config.toml
n_experts = 8
norm_eps = 1e-05
lr_mult_up = 0.608
batch_tokens = 32768
train_tokens = 258100000
Below are experts of layer 11 (counted from 0) of a mixture-of-experts language model. Rows are named up (a neuron's input weights, with its number), down (a neuron's output weights, with its number) and show model dimensions 96-127. Each number is 50 + 15 x the weight over its row's rms, rounded and kept within 0 to 99.
Before each expert's rows: a language model's description of what the expert responds to. This comes from a sample of Wikipedia text that the model never trained on.

# expert 4
Line breaks and initials
up0:57 61 47 49 46 67 95 76 56 71 41 26 50 64 30 72 57 42 28 80 59 43 51 77 53 51 41 43 73 57 30 38
down0:46 71 66 66 69 47 74 47 52 52 73 61 47 35 26 46 42 41 39 42 55 63 63 63 31 67 77 34 48 48 68 66
up1:62 42 48 51 70 35 56 45 61 25 49 81 46 99 45 53 37 42 56 62 63 46 28 67 47 54 56 36 63 24 33 65
down1:24 51 53 43 13 59 64 54 63 55 46 41 68 71 43 62 53 56 52 63 42 40 84 31 63 62 33 44 56 55 42 86
up2:20 39 48 45 47 30 47 51 28 66 58 52 40 26 58 21 49 49 67 50 58 46 36 72 49 34 24 59 47 26 62 66
down2:43 34 25 69 47 29 39 34 43 43 35 66 70 68 79 56 28 48 44 50 35 46 50 54 46 35 80 26 25 54 48 51
up3:52 29 14 46 46 55 47 76 41 55 35 45 59 36 51 69 52 49 58 48 61 56 35 82 43 41 56 59 69 44 81 46
down3:57 59 52 61 42 50 34 50 42 44 32 64 65 53 56 59 68 56 41 50 33 64 39 47 46 39 24 33 51 55 54 54
up4:43 63 62 10 64 70 55 46 54 57 47 73 82 47 42 37 73 56 22 60 27 26 40 46 32 82 58 69 65 64 43 26
down4:43 25 28 48 64 65 56 73 42 36 33 64 51 59 46 55 56 54 28 52 56 35 14 44 41 36 55 64 38 61 76 53
up5:34 88 32 30 50 35 75 52 75 44 58 79 36 50 55 51 65 53 51 47 50 58 91 58 56 29 45 61 25 65 39 49
down5:62 55 62 47 42 40 44 62 46 87 33 64 56 59 37 58 31 34 65 30 42 46 29 16 37 40 31 47 33 45 50 90
up6:18 83 29 61 65 50 73 69 69 68 61 40 48 31 64 49 59 47 47 53 38 41 83 45 23 36 48 64 71 74 42 59
down6:63 57 43 65 28 37 66 58 60 51 31 44 30 64 43 63 71 76 42 59 53 62 47 58 36 54 61 21 48 53 60 58
up7:75 43 40 23 46 51 68 57 49 20 46 56 62 56 46 49 22 54 51 56 48 58 42 33 78 48 75 34 52 51 48 71
down7:69 45 67 61 38 85 33 72 67 78 66 59 43 52 33 43 67 28 54 52 49 63 66 53 50 61 44 60 56 42 40 70
up8:27 59 69 69 57 74 61 83 33 52 39 36 55 53 42 44 62 55 38 41 36 57 21 43 82 49 36 30 42 40 47 84
down8:38 43 45 64 49 39 37 30 58 39 48 52 69 61 51 28 45 64 43 50 52 44 33 65 66 55 25 41 58 18 43 69
up9:36 38 57 31 46 86 57 70 39 45 59 37 65 60 34 44 64 37 60 48 43 62 60 45 60 51 30 47 51 66 73 46
down9:57 38 46 40 73 41 80 38 50 62 53 62 52 35 46 70 30 39 63 68 75 29 43 43 31 42 96 52 28 71 58 47
up10:51 45 37 00 67 77 83 63 68 44 30 69 51 43 57 41 62 30 59 33 48 68 42 65 58 64 68 23 60 49 40 41
down10:44 48 53 55 48 56 53 59 63 69 60 32 51 37 52 64 71 66 47 30 64 47 71 29 25 60 40 54 47 37 55 20
up11:58 31 44 61 67 45 60 44 52 38 35 44 64 40 74 29 58 55 58 53 20 50 52 60 32 81 50 43 23 50 45 88
down11:35 42 54 71 69 50 68 44 46 55 27 31 38 86 45 66 47 54 38 52 36 58 23 82 63 47 62 26 59 46 28 42
up12:41 40 49 84 41 46 63 51 65 57 55 37 46 75 34 59 65 43 61 25 81 48 36 59 55 40 40 54 28 73 25 85
down12:79 42 45 25 53 64 45 42 35 69 56 48 43 61 48 46 56 45 30 35 52 68 38 38 62 58 55 40 44 56 59 42
up13:48 58 49 86 54 65 43 52 45 49 31 64 54 68 58 43 61 32 52 44 61 26 71 47 47 14 38 39 35 58 65 68
down13:49 49 53 54 59 47 64 65 60 47 45 42 80 37 62 56 11 58 64 43 44 31 76 40 66 39 40 61 33 62 22 72
up14:73 55 54 35 48 44 58 48 52 75 49 72 43 34 23 57 52 25 48 35 57 45 71 45 46 37 60 58 35 54 19 62
down14:45 52 38 50 51 53 33 24 69 28 80 50 67 58 84 42 33 35 82 45 22 43 31 66 17 66 55 53 68 31 47 58
up15:18 45 53 39 43 43 56 45 62 67 46 53 47 47 50 26 47 39 22 31 42 60 36 65 43 54 71 50 77 49 51 42
down15:81 48 51 55 60 68 37 25 76 60 64 42 45 64 66 47 30 56 38 56 32 52 53 57 48 54 50 74 54 64 74 34
up16:83 33 49 73 82 56 54 53 38 70 69 63 48 53 51 53 46 67 33 51 63 40 58 49 50 42 32 67 59 44 45 49
down16:16 47 58 28 24 58 67 22 38 62 26 41 28 57 65 45 24 56 67 53 48 39 67 67 59 35 56 33 33 56 77 80
up17:21 51 65 63 29 64 27 70 32 80 57 38 58 43 51 49 68 79 54 58 69 61 68 87 49 53 47 30 78 21 51 72
down17:21 37 45 85 40 21 50 44 38 45 45 43 53 43 35 43 63 56 46 30 30 58 63 40 54 54 43 57 44 53 50 67
up18:18 53 56 45 68 71 44 40 48 30 49 53 31 40 70 24 40 65 32 55 72 66 88 51 51 36 48 60 49 44 46 43
down18:58 48 57 44 67 38 56 45 40 63 63 47 35 39 45 71 62 27 37 25 20 40 19 81 42 53 59 58 35 60 59 56
up19:27 49 59 78 57 61 61 61 29 23 64 26 41 51 53 70 57 68 53 44 47 49 52 86 50 50 32 28 63 51 50 34
down19:36 45 61 27 29 39 40 67 42 61 44 61 49 54 26 52 43 40 62 44 80 48 56 36 35 66 41 41 57 60 46 40
up20:29 63 71 55 53 40 59 42 48 66 32 35 54 61 47 02 68 45 62 36 46 80 60 59 72 33 56 73 66 94 60 67
down20:70 53 49 26 44 66 32 57 46 35 44 62 51 42 44 47 46 29 44 53 36 43 34 58 24 43 50 28 49 58 40 96
up21:29 45 70 54 48 47 68 56 46 32 59 60 48 65 57 26 43 58 45 61 42 45 50 49 39 48 63 80 36 33 61 51
down21:77 24 53 55 63 82 80 61 55 67 42 25 59 44 20 43 55 43 65 49 40 34 40 42 34 54 68 51 47 55 66 49
up22:40 20 73 51 65 65 64 25 64 44 38 45 56 57 38 55 68 30 70 37 57 22 44 33 46 45 41 47 45 55 29 65
down22:51 54 33 54 32 36 55 69 43 46 69 76 38 48 62 46 62 72 36 73 48 75 55 68 42 36 26 39 64 49 27 33
up23:59 54 37 29 31 53 73 55 28 37 19 43 50 27 40 19 30 53 46 43 73 39 59 34 55 28 38 58 19 52 17 54
down23:54 78 48 25 54 34 39 58 60 40 29 77 31 57 65 47 47 45 33 23 54 47 25 30 80 32 58 34 44 56 59 64
up24:37 45 27 53 40 24 51 71 54 65 43 58 59 59 66 54 46 38 49 32 70 66 82 42 48 58 40 54 69 62 46 68
down24:78 39 56 56 72 46 50 68 50 41 65 36 31 66 63 73 56 51 48 39 49 41 38 73 41 38 34 45 28 65 26 72
up25:65 56 54 42 56 51 51 55 58 61 48 61 43 65 49 47 51 37 44 75 59 62 36 85 52 57 30 23 31 46 57 30
down25:40 21 56 18 67 27 55 55 45 28 63 51 46 36 66 50 45 62 36 47 59 54 54 42 53 65 48 36 45 43 40 52
up26:47 83 50 47 57 32 52 36 56 59 57 34 41 26 69 48 23 18 50 73 50 66 64 64 42 78 53 50 39 20 49 60
down26:55 55 62 48 45 37 31 56 45 52 40 47 45 40 68 35 66 54 29 49 65 50 44 50 24 51 49 43 39 51 43 66
up27:32 49 45 37 56 49 51 40 71 55 60 23 53 26 43 53 22 52 56 69 57 35 62 69 60 66 71 35 23 55 33 58
down27:48 49 59 52 36 46 36 31 77 44 69 20 67 66 65 72 60 45 72 55 61 56 28 59 45 47 63 50 77 72 40 70
up28:58 35 33 35 51 54 35 57 37 26 57 77 58 61 18 54 59 52 68 29 68 63 59 71 61 51 60 57 48 31 15 76
down28:45 52 34 63 51 68 47 47 66 55 54 58 38 29 70 21 43 67 58 86 40 68 59 55 52 56 79 58 41 69 52 45
up29:68 76 55 28 59 60 36 70 65 41 62 29 41 33 34 31 56 46 34 26 56 32 65 61 66 63 39 50 69 40 44 53
down29:56 40 45 50 63 73 43 41 60 50 62 40 45 40 34 53 33 55 53 51 27 35 44 57 52 51 40 37 57 41 42 18
up30:58 38 63 15 61 59 67 32 66 58 62 50 66 19 05 55 56 44 40 52 25 42 79 38 43 56 43 35 60 39 56 65
down30:46 52 70 58 47 60 53 60 60 50 30 45 27 50 70 50 54 43 23 47 60 51 62 68 60 39 65 54 36 33 56 65
up31:56 42 64 60 70 37 45 40 20 34 40 62 69 45 62 58 47 10 89 54 40 33 74 47 35 38 71 49 42 54 48 53
down31:61 66 48 63 57 45 74 79 58 71 54 37 44 48 56 52 61 21 81 45 42 32 37 42 52 30 40 39 49 53 58 36
up32:48 44 40 38 29 54 61 56 75 79 51 57 42 34 52 27 53 38 51 62 59 26 29 44 69 23 61 44 28 34 45 34
down32:43 58 67 35 66 29 58 69 28 25 37 47 43 64 36 64 73 43 52 83 33 51 29 32 56 34 46 52 65 66 28 50

# expert 3
Spaced separators, word middles
up0:37 59 68 41 30 64 48 33 51 61 42 50 44 45 35 66 46 52 45 65 41 17 43 49 55 67 00 43 45 54 39 73
down0:24 52 74 56 47 38 47 39 39 52 63 47 72 70 56 64 29 54 51 44 67 15 71 36 62 35 52 48 67 33 58 39
up1:65 63 63 62 53 44 69 47 47 31 60 38 69 71 40 73 73 42 53 56 54 57 30 38 73 45 50 56 49 52 43 50
down1:22 44 52 67 43 48 44 36 55 52 58 52 47 44 59 70 49 46 47 49 54 37 65 43 56 61 49 47 55 53 22 56
up2:40 58 40 83 47 48 37 47 50 51 43 55 72 17 17 65 51 47 83 70 71 26 48 71 87 43 50 69 31 53 47 77
down2:42 43 40 65 41 41 39 51 28 66 34 61 44 42 23 61 56 67 41 55 15 52 62 60 54 51 44 56 38 59 39 41
up3:22 54 54 44 39 43 87 56 59 18 77 50 59 57 66 36 31 68 59 71 31 46 40 54 69 50 55 43 33 74 22 49
down3:47 60 49 63 51 37 51 77 33 61 55 82 59 35 68 44 13 40 77 60 41 25 47 63 05 68 63 37 54 61 56 46
up4:53 39 58 56 54 52 38 45 54 68 30 71 55 48 48 56 43 74 46 64 51 73 51 41 42 47 63 89 54 38 62 59
down4:32 52 51 60 39 64 76 40 68 50 11 60 43 29 37 51 36 78 80 36 47 86 73 61 55 51 60 52 86 36 71 30
up5:65 60 54 67 36 13 41 56 35 69 76 43 49 61 60 51 37 49 25 64 60 39 30 54 34 70 53 46 80 29 53 61
down5:59 54 41 37 72 45 58 49 34 22 44 29 40 56 54 62 76 33 27 59 33 54 30 50 40 62 71 37 63 52 35 33
up6:66 58 59 56 22 49 42 54 52 44 47 15 72 36 58 37 50 30 46 53 37 39 44 63 57 64 58 14 43 36 26 62
down6:52 48 37 33 71 62 39 39 52 34 50 37 63 46 88 41 56 42 61 41 43 59 42 46 62 11 73 59 31 47 47 59
up7:43 92 59 49 30 46 47 36 72 34 30 68 72 53 42 46 29 62 32 30 55 40 47 66 65 75 62 44 31 55 68 52
down7:56 42 35 39 32 37 34 47 48 52 53 46 71 47 17 46 79 33 78 27 41 57 83 43 43 52 44 55 49 45 15 72
up8:75 50 69 42 70 51 53 57 99 74 43 34 78 21 38 62 38 72 31 64 37 66 51 52 61 25 23 38 47 67 41 53
down8:78 33 59 50 39 65 40 33 36 61 60 49 61 46 59 47 56 47 19 66 40 68 68 21 43 57 69 25 56 41 42 41
up9:46 58 55 75 44 56 76 51 53 38 57 60 64 42 73 64 63 63 67 65 51 40 49 62 41 49 54 71 54 54 29 52
down9:34 54 52 39 24 32 41 47 44 34 53 37 37 44 61 62 70 39 34 66 61 56 57 37 65 51 45 67 67 48 34 51
up10:49 65 40 34 48 29 88 46 32 50 65 39 31 48 38 80 55 74 38 46 29 58 38 72 48 28 56 48 44 15 44 76
down10:34 59 82 55 49 49 53 62 71 58 36 47 56 61 55 39 59 35 24 73 61 62 66 44 74 36 52 50 37 60 77 62
up11:44 48 32 59 50 51 34 64 39 34 50 64 53 46 62 70 44 40 61 55 37 47 51 47 40 28 64 49 70 32 67 41
down11:28 57 47 52 21 54 52 41 65 32 68 37 49 63 66 11 50 59 41 61 55 45 40 44 43 55 62 62 61 35 54 26
up12:67 58 46 63 41 45 66 45 43 45 63 26 69 49 43 57 39 18 36 50 36 37 43 43 33 81 49 13 70 42 39 49
down12:73 55 27 60 51 37 39 46 69 69 58 86 51 42 48 33 45 44 60 28 36 67 52 46 47 58 60 49 36 50 55 85
up13:24 28 48 39 73 89 38 30 34 68 67 63 40 61 51 77 33 37 30 69 62 36 64 74 55 44 22 22 78 43 54 52
down13:36 63 69 53 38 35 46 53 61 56 37 39 55 83 32 43 44 47 40 63 27 39 37 79 38 47 38 71 15 53 37 29
up14:44 28 55 59 44 34 52 34 26 57 60 67 48 43 38 31 47 34 68 31 24 25 59 57 61 44 58 57 39 48 47 41
down14:83 39 47 28 51 34 47 48 38 64 67 52 52 39 57 42 69 28 56 23 75 63 37 39 41 44 53 24 26 42 20 89
up15:62 78 14 22 62 33 44 49 16 80 53 38 53 46 17 69 54 59 64 41 46 80 77 58 57 62 40 49 22 37 48 46
down15:49 41 47 31 37 61 33 42 74 72 74 56 45 34 61 55 51 41 28 29 55 67 58 79 35 28 61 63 59 48 59 35
up16:44 58 32 38 64 77 67 49 52 53 67 64 85 57 29 66 50 78 61 41 66 33 64 18 59 56 93 41 51 43 34 67
down16:40 66 29 32 59 50 47 47 79 35 52 21 74 41 60 28 58 51 53 48 73 35 64 59 49 33 71 54 54 64 44 71
up17:78 54 47 66 47 31 32 55 38 71 58 42 46 49 24 57 55 59 48 92 36 67 65 55 42 38 75 54 31 81 60 51
down17:23 35 67 26 82 27 35 55 68 44 68 76 33 55 64 34 45 79 15 49 52 70 72 47 55 30 78 63 48 71 59 42
up18:46 59 37 54 48 70 39 23 25 42 56 03 55 60 93 43 50 27 72 24 63 72 41 56 67 38 31 77 55 67 60 58
down18:49 38 46 57 53 65 61 41 32 44 84 31 34 56 59 23 58 57 66 47 50 51 44 36 44 67 46 40 68 32 75 47
up19:43 48 74 53 46 53 40 47 54 32 46 65 67 44 53 54 32 40 40 57 59 65 81 20 33 60 36 29 50 50 68 39
down19:60 71 70 51 81 87 64 80 52 49 47 59 55 55 61 66 41 45 65 43 40 57 28 57 61 24 30 52 44 66 25 76
up20:29 58 24 58 66 52 67 30 55 34 32 46 68 54 54 46 43 37 52 62 28 29 46 72 42 49 62 39 46 51 38 50
down20:40 72 31 48 44 43 64 26 50 65 54 34 69 29 39 48 41 75 34 19 39 78 28 44 75 57 73 59 44 67 43 47
up21:50 41 40 58 43 31 47 55 48 56 57 52 41 61 45 33 46 43 70 44 44 14 46 68 43 65 31 76 47 54 63 76
down21:38 61 51 31 60 51 44 29 52 38 44 47 27 24 42 39 66 31 54 61 88 63 48 36 51 45 41 42 61 64 55 35
up22:45 89 41 23 48 52 63 79 65 63 36 12 57 83 27 62 84 57 57 45 42 57 66 66 25 57 48 51 27 59 51 52
down22:75 35 72 17 59 74 51 48 18 61 31 45 55 29 74 61 33 55 65 49 49 66 64 30 54 55 23 65 30 68 52 65
up23:64 48 69 29 66 51 44 53 83 57 32 29 63 39 55 37 40 38 70 25 26 35 50 50 83 55 56 73 57 36 40 65
down23:26 43 45 71 68 74 28 50 50 38 47 32 50 33 50 59 35 70 64 93 34 31 73 36 60 54 40 50 50 61 37 52
up24:16 54 88 69 28 59 51 58 27 45 74 78 54 30 46 43 36 50 51 41 74 76 70 48 33 38 33 38 64 47 43 90
down24:58 33 44 68 27 44 58 50 59 50 51 57 60 41 55 53 54 24 63 68 55 85 75 36 35 43 51 28 67 58 20 38
up25:69 39 21 32 89 73 12 38 48 45 36 66 41 52 41 55 57 60 53 64 39 39 18 29 57 17 44 37 62 59 46 57
down25:39 57 56 40 55 59 37 72 37 24 55 64 28 21 42 52 56 39 67 66 45 73 61 56 32 50 47 34 45 28 45 83
up26:30 51 63 46 43 06 78 68 34 53 38 63 50 39 47 12 45 36 50 77 43 41 57 41 19 62 54 46 55 38 40 52
down26:59 64 64 38 58 48 52 48 50 46 70 53 37 41 55 15 65 59 43 50 31 45 53 83 46 63 61 43 47 37 55 86
up27:34 42 45 66 39 68 63 68 56 63 28 42 61 57 57 39 60 62 43 34 78 29 30 32 77 37 53 26 60 37 25 71
down27:36 29 56 51 45 50 43 88 53 12 36 50 44 29 55 26 43 83 28 50 47 62 43 51 77 43 21 62 44 37 57 66
up28:68 50 60 46 41 40 66 73 58 66 62 54 36 56 26 52 53 34 67 56 43 05 33 59 25 52 32 38 21 37 48 55
down28:30 42 43 34 39 62 52 48 75 45 59 63 51 32 30 52 25 46 56 66 53 29 47 59 51 64 34 41 17 43 42 57
up29:31 63 32 39 76 77 36 80 46 47 60 68 41 31 38 39 51 58 53 55 37 16 70 58 26 18 44 50 62 38 62 86
down29:57 68 55 45 32 25 45 58 41 57 67 58 61 58 61 37 48 60 54 53 34 61 26 39 38 40 32 68 51 70 39 46
up30:66 49 56 38 57 58 65 45 62 64 79 49 48 46 76 44 34 60 15 33 33 68 36 47 52 36 76 69 22 62 58 72
down30:64 33 30 52 56 20 60 68 70 66 29 73 59 68 61 63 57 47 54 54 33 47 43 34 51 49 71 59 56 55 73 43
up31:73 58 76 40 56 57 76 38 55 59 33 42 49 48 30 50 62 45 44 51 71 34 72 76 39 74 36 34 51 24 38 72
down31:63 53 58 55 59 51 60 47 47 47 42 66 55 65 44 41 98 42 34 44 49 57 51 71 49 40 44 51 52 71 56 85
up32:50 38 58 54 33 48 56 65 65 44 44 63 69 65 44 43 40 70 42 73 40 54 60 63 59 36 58 40 35 55 24 82
down32:54 86 62 77 54 52 51 55 62 63 55 36 49 78 46 59 64 59 55 45 56 62 47 50 40 48 72 46 59 46 52 77

# expert 7
Clause ends and relatives
up0:38 77 54 22 53 43 62 50 48 41 47 50 51 62 44 80 48 33 60 44 54 48 45 66 35 53 46 47 23 45 41 41
down0:34 28 57 70 61 49 28 67 51 62 43 57 63 73 58 36 57 52 54 43 26 75 36 85 37 36 31 62 35 64 27 26
up1:32 40 56 49 61 52 60 71 61 51 50 56 39 46 63 77 60 38 41 65 18 63 51 66 14 39 35 50 65 36 54 61
down1:42 55 88 44 33 75 71 43 42 65 60 51 49 27 40 40 47 56 36 48 41 61 42 57 47 37 50 40 48 41 41 70
up2:65 83 40 43 52 36 67 30 59 49 22 48 19 53 67 86 54 77 37 32 30 61 76 58 45 39 43 41 28 57 56 61
down2:54 43 74 22 73 47 49 48 42 64 41 54 78 64 55 46 35 52 55 55 40 52 60 68 48 35 52 59 44 57 47 46
up3:20 63 27 81 76 36 64 35 49 78 80 64 53 56 50 43 29 27 57 48 41 69 44 39 62 63 63 51 47 51 49 41
down3:34 46 43 26 40 34 48 49 31 36 51 51 88 59 67 51 62 59 43 52 41 33 31 58 48 38 25 65 66 38 39 74
up4:40 63 71 62 33 35 66 47 43 47 48 41 50 64 34 48 32 40 47 52 46 38 40 53 49 47 45 56 43 14 33 38
down4:47 56 38 40 53 63 39 62 28 44 55 32 44 43 29 64 38 38 35 52 66 47 65 79 24 69 35 29 46 50 37 37
up5:47 54 36 58 50 45 33 90 20 64 67 63 59 45 71 31 49 35 68 46 36 61 54 52 63 33 56 57 56 43 55 25
down5:17 35 45 66 41 40 52 56 72 25 37 50 68 11 31 63 56 54 50 44 45 38 29 73 71 39 86 54 67 76 49 30
up6:60 69 49 64 52 55 38 56 61 53 42 65 37 83 39 46 55 37 28 75 50 58 71 43 68 29 32 74 52 50 45 57
down6:56 20 57 57 38 48 14 38 76 48 33 36 55 33 65 67 77 47 34 45 40 48 44 76 53 36 83 37 41 59 59 20
up7:33 28 27 51 49 50 69 38 43 37 84 67 60 51 42 26 48 42 19 59 33 72 55 40 41 33 54 45 49 33 40 58
down7:33 60 79 46 39 50 55 26 47 45 44 60 50 46 62 62 36 57 00 30 38 61 32 55 37 55 54 61 89 57 63 66
up8:52 17 50 39 64 44 66 29 48 37 23 48 64 47 33 69 73 51 45 42 43 43 69 32 53 60 47 49 91 58 34 42
down8:68 69 74 62 37 27 55 39 74 51 61 31 47 43 65 40 38 47 35 43 53 14 65 57 32 35 38 48 42 57 50 52
up9:57 58 38 38 27 64 72 45 41 37 58 31 73 51 59 42 23 43 32 67 42 33 37 70 42 39 51 46 57 35 85 44
down9:27 43 41 24 45 49 47 61 49 59 76 82 27 43 56 53 41 72 40 28 61 75 59 36 38 56 45 31 49 52 72 61
up10:46 71 43 49 51 71 71 69 52 19 42 47 36 60 62 45 38 43 25 69 46 33 33 61 59 73 33 62 45 64 45 47
down10:51 68 39 32 48 29 56 26 53 59 38 71 42 51 39 64 58 27 68 60 44 47 66 39 83 48 52 55 54 64 35 41
up11:40 57 52 87 54 69 56 65 67 61 57 67 44 39 57 36 49 28 37 71 41 66 53 32 61 49 41 68 59 44 30 59
down11:15 28 57 39 39 38 24 92 68 19 26 41 54 35 45 40 80 36 71 53 47 46 37 53 61 37 77 42 29 17 58 39
up12:69 24 20 63 59 47 38 51 47 47 55 59 69 55 63 51 68 62 61 44 58 31 54 58 49 33 40 56 43 57 35 59
down12:58 35 46 48 27 37 46 50 60 52 44 65 30 54 48 37 36 76 39 35 44 27 59 28 43 30 52 43 42 46 39 59
up13:50 60 44 22 46 53 32 42 51 40 47 53 49 49 60 50 61 61 44 54 56 40 45 66 45 49 37 13 80 60 36 37
down13:46 27 42 50 71 40 34 55 58 31 41 65 45 61 37 37 67 51 77 36 37 41 43 45 56 37 62 45 35 64 58 62
up14:35 48 51 46 71 50 59 57 42 72 42 32 51 58 54 63 37 53 48 47 51 78 53 50 59 45 54 55 53 52 40 53
down14:46 66 65 51 35 34 49 32 51 55 58 76 41 08 28 31 33 47 60 41 34 52 35 65 25 55 45 42 71 66 38 48
up15:53 74 56 36 64 25 67 52 51 51 79 48 35 45 64 12 43 53 22 43 72 52 68 31 79 41 65 40 56 84 84 58
down15:30 35 47 36 60 64 47 62 30 41 46 59 53 51 54 53 29 37 65 30 33 51 40 55 39 61 39 37 53 43 56 51
up16:39 58 56 17 50 60 31 42 68 38 52 70 77 36 52 44 71 47 67 43 41 21 55 71 28 36 56 64 40 23 48 46
down16:16 09 47 63 42 39 50 51 43 75 18 51 51 40 52 58 66 59 32 51 66 70 43 71 39 64 56 68 34 34 39 64
up17:45 57 63 41 36 43 48 42 53 50 50 52 44 58 73 37 65 55 43 67 37 48 35 43 32 78 67 67 79 52 28 59
down17:43 59 49 52 40 38 60 61 80 43 33 55 62 50 63 41 42 50 72 52 51 47 54 51 43 61 59 70 77 41 49 60
up18:45 63 43 59 41 50 52 44 35 50 49 58 51 31 29 27 47 45 17 35 36 60 62 50 58 61 71 58 73 44 44 63
down18:38 79 71 54 34 25 35 22 15 47 60 44 43 80 45 51 47 37 51 49 36 63 40 40 46 36 52 53 35 48 35 15
up19:35 33 61 56 34 64 66 49 28 27 56 53 67 24 36 69 55 58 45 52 71 55 63 78 31 53 64 57 55 59 38 53
down19:31 52 63 61 76 49 54 55 53 22 63 44 34 47 39 41 80 46 37 61 77 62 33 66 47 29 42 54 57 49 40 38
up20:58 56 50 43 45 52 21 55 61 41 47 46 23 62 59 46 61 63 84 51 35 43 49 34 35 61 45 26 63 26 70 69
down20:63 52 54 51 55 46 48 67 56 36 44 60 62 43 37 51 68 36 57 58 55 42 38 34 64 44 56 40 53 46 76 29
up21:65 67 53 44 63 73 45 25 64 38 69 43 93 84 43 28 79 55 49 46 29 77 48 41 31 78 64 46 65 26 33 63
down21:31 44 59 41 46 66 28 34 53 40 72 51 27 50 65 53 67 64 38 43 51 59 69 60 37 40 58 40 64 46 41 71
up22:66 64 60 46 29 43 62 50 30 51 32 50 42 50 46 33 69 51 21 57 59 49 44 32 36 47 52 68 72 14 50 64
down22:70 56 56 62 28 20 44 46 55 23 61 66 54 47 32 30 80 63 59 58 76 39 56 57 36 48 72 37 49 40 43 93
up23:30 28 33 53 67 52 55 63 29 55 57 72 65 64 59 86 73 65 60 12 28 37 74 56 45 25 81 28 39 45 36 85
down23:64 57 66 55 55 47 56 54 49 58 54 57 33 19 44 29 63 39 63 83 55 59 62 39 63 34 52 49 46 65 43 67
up24:71 43 56 32 43 65 57 60 36 65 47 28 68 66 59 27 55 47 54 41 43 47 49 32 67 38 24 33 53 70 37 34
down24:37 66 69 86 58 32 31 52 78 52 55 61 58 71 41 46 22 50 62 32 24 37 72 49 39 77 69 71 79 47 46 36
up25:23 63 28 35 66 63 38 25 65 59 41 40 59 53 48 60 49 29 48 47 53 39 66 61 51 74 71 83 71 60 50 51
down25:68 53 45 66 43 63 24 39 27 32 53 59 56 58 69 48 59 60 38 67 33 99 58 36 53 25 27 40 43 21 63 19
up26:59 41 35 48 67 72 72 45 44 50 69 63 62 43 56 44 59 57 51 46 09 81 57 58 42 45 46 62 56 47 56 61
down26:54 78 67 51 48 48 28 66 60 59 59 56 55 64 79 78 25 47 59 63 20 37 41 38 71 48 38 62 22 23 64 50
up27:58 33 45 42 69 24 25 40 47 60 64 45 56 16 57 51 25 73 67 59 80 28 35 48 45 65 68 52 81 37 52 75
down27:61 34 26 67 40 59 45 35 34 34 51 70 43 54 43 76 66 52 56 66 60 36 57 63 53 50 49 35 43 44 28 68
up28:61 50 48 45 23 36 56 41 60 43 50 80 33 48 47 61 15 59 30 37 32 88 55 46 34 55 47 55 39 42 42 70
down28:17 46 84 47 17 71 66 74 59 42 73 58 32 75 47 58 61 51 37 58 59 34 60 54 45 57 47 38 38 44 47 43
up29:47 51 53 20 42 45 72 56 45 54 20 70 30 47 48 54 71 57 51 49 60 61 55 27 43 61 58 54 36 19 56 61
down29:67 49 24 68 51 12 54 43 77 68 64 37 62 49 76 51 51 61 58 41 38 65 46 48 66 57 47 61 46 60 49 64
up30:39 65 44 62 75 41 96 58 81 52 64 52 53 41 46 53 48 71 55 64 51 48 67 57 62 50 36 41 22 33 50 67
down30:71 73 35 63 38 65 28 30 35 46 29 76 44 74 68 58 69 46 50 43 35 55 33 68 37 60 52 63 42 56 56 51
up31:56 49 52 54 27 61 58 61 52 47 37 51 40 71 48 68 30 33 53 48 34 33 67 85 37 27 41 27 41 48 60 59
down31:48 68 55 68 49 48 67 27 44 53 43 70 38 59 24 37 51 16 46 30 35 77 74 43 39 45 46 53 49 39 30 51
up32:27 34 56 58 21 60 56 49 65 29 58 22 37 45 72 33 30 52 54 46 71 22 63 38 36 67 39 44 43 33 63 57
down32:52 60 43 42 85 35 46 56 42 22 50 38 62 43 58 36 70 49 55 61 60 53 39 53 34 48 25 64 52 45 64 60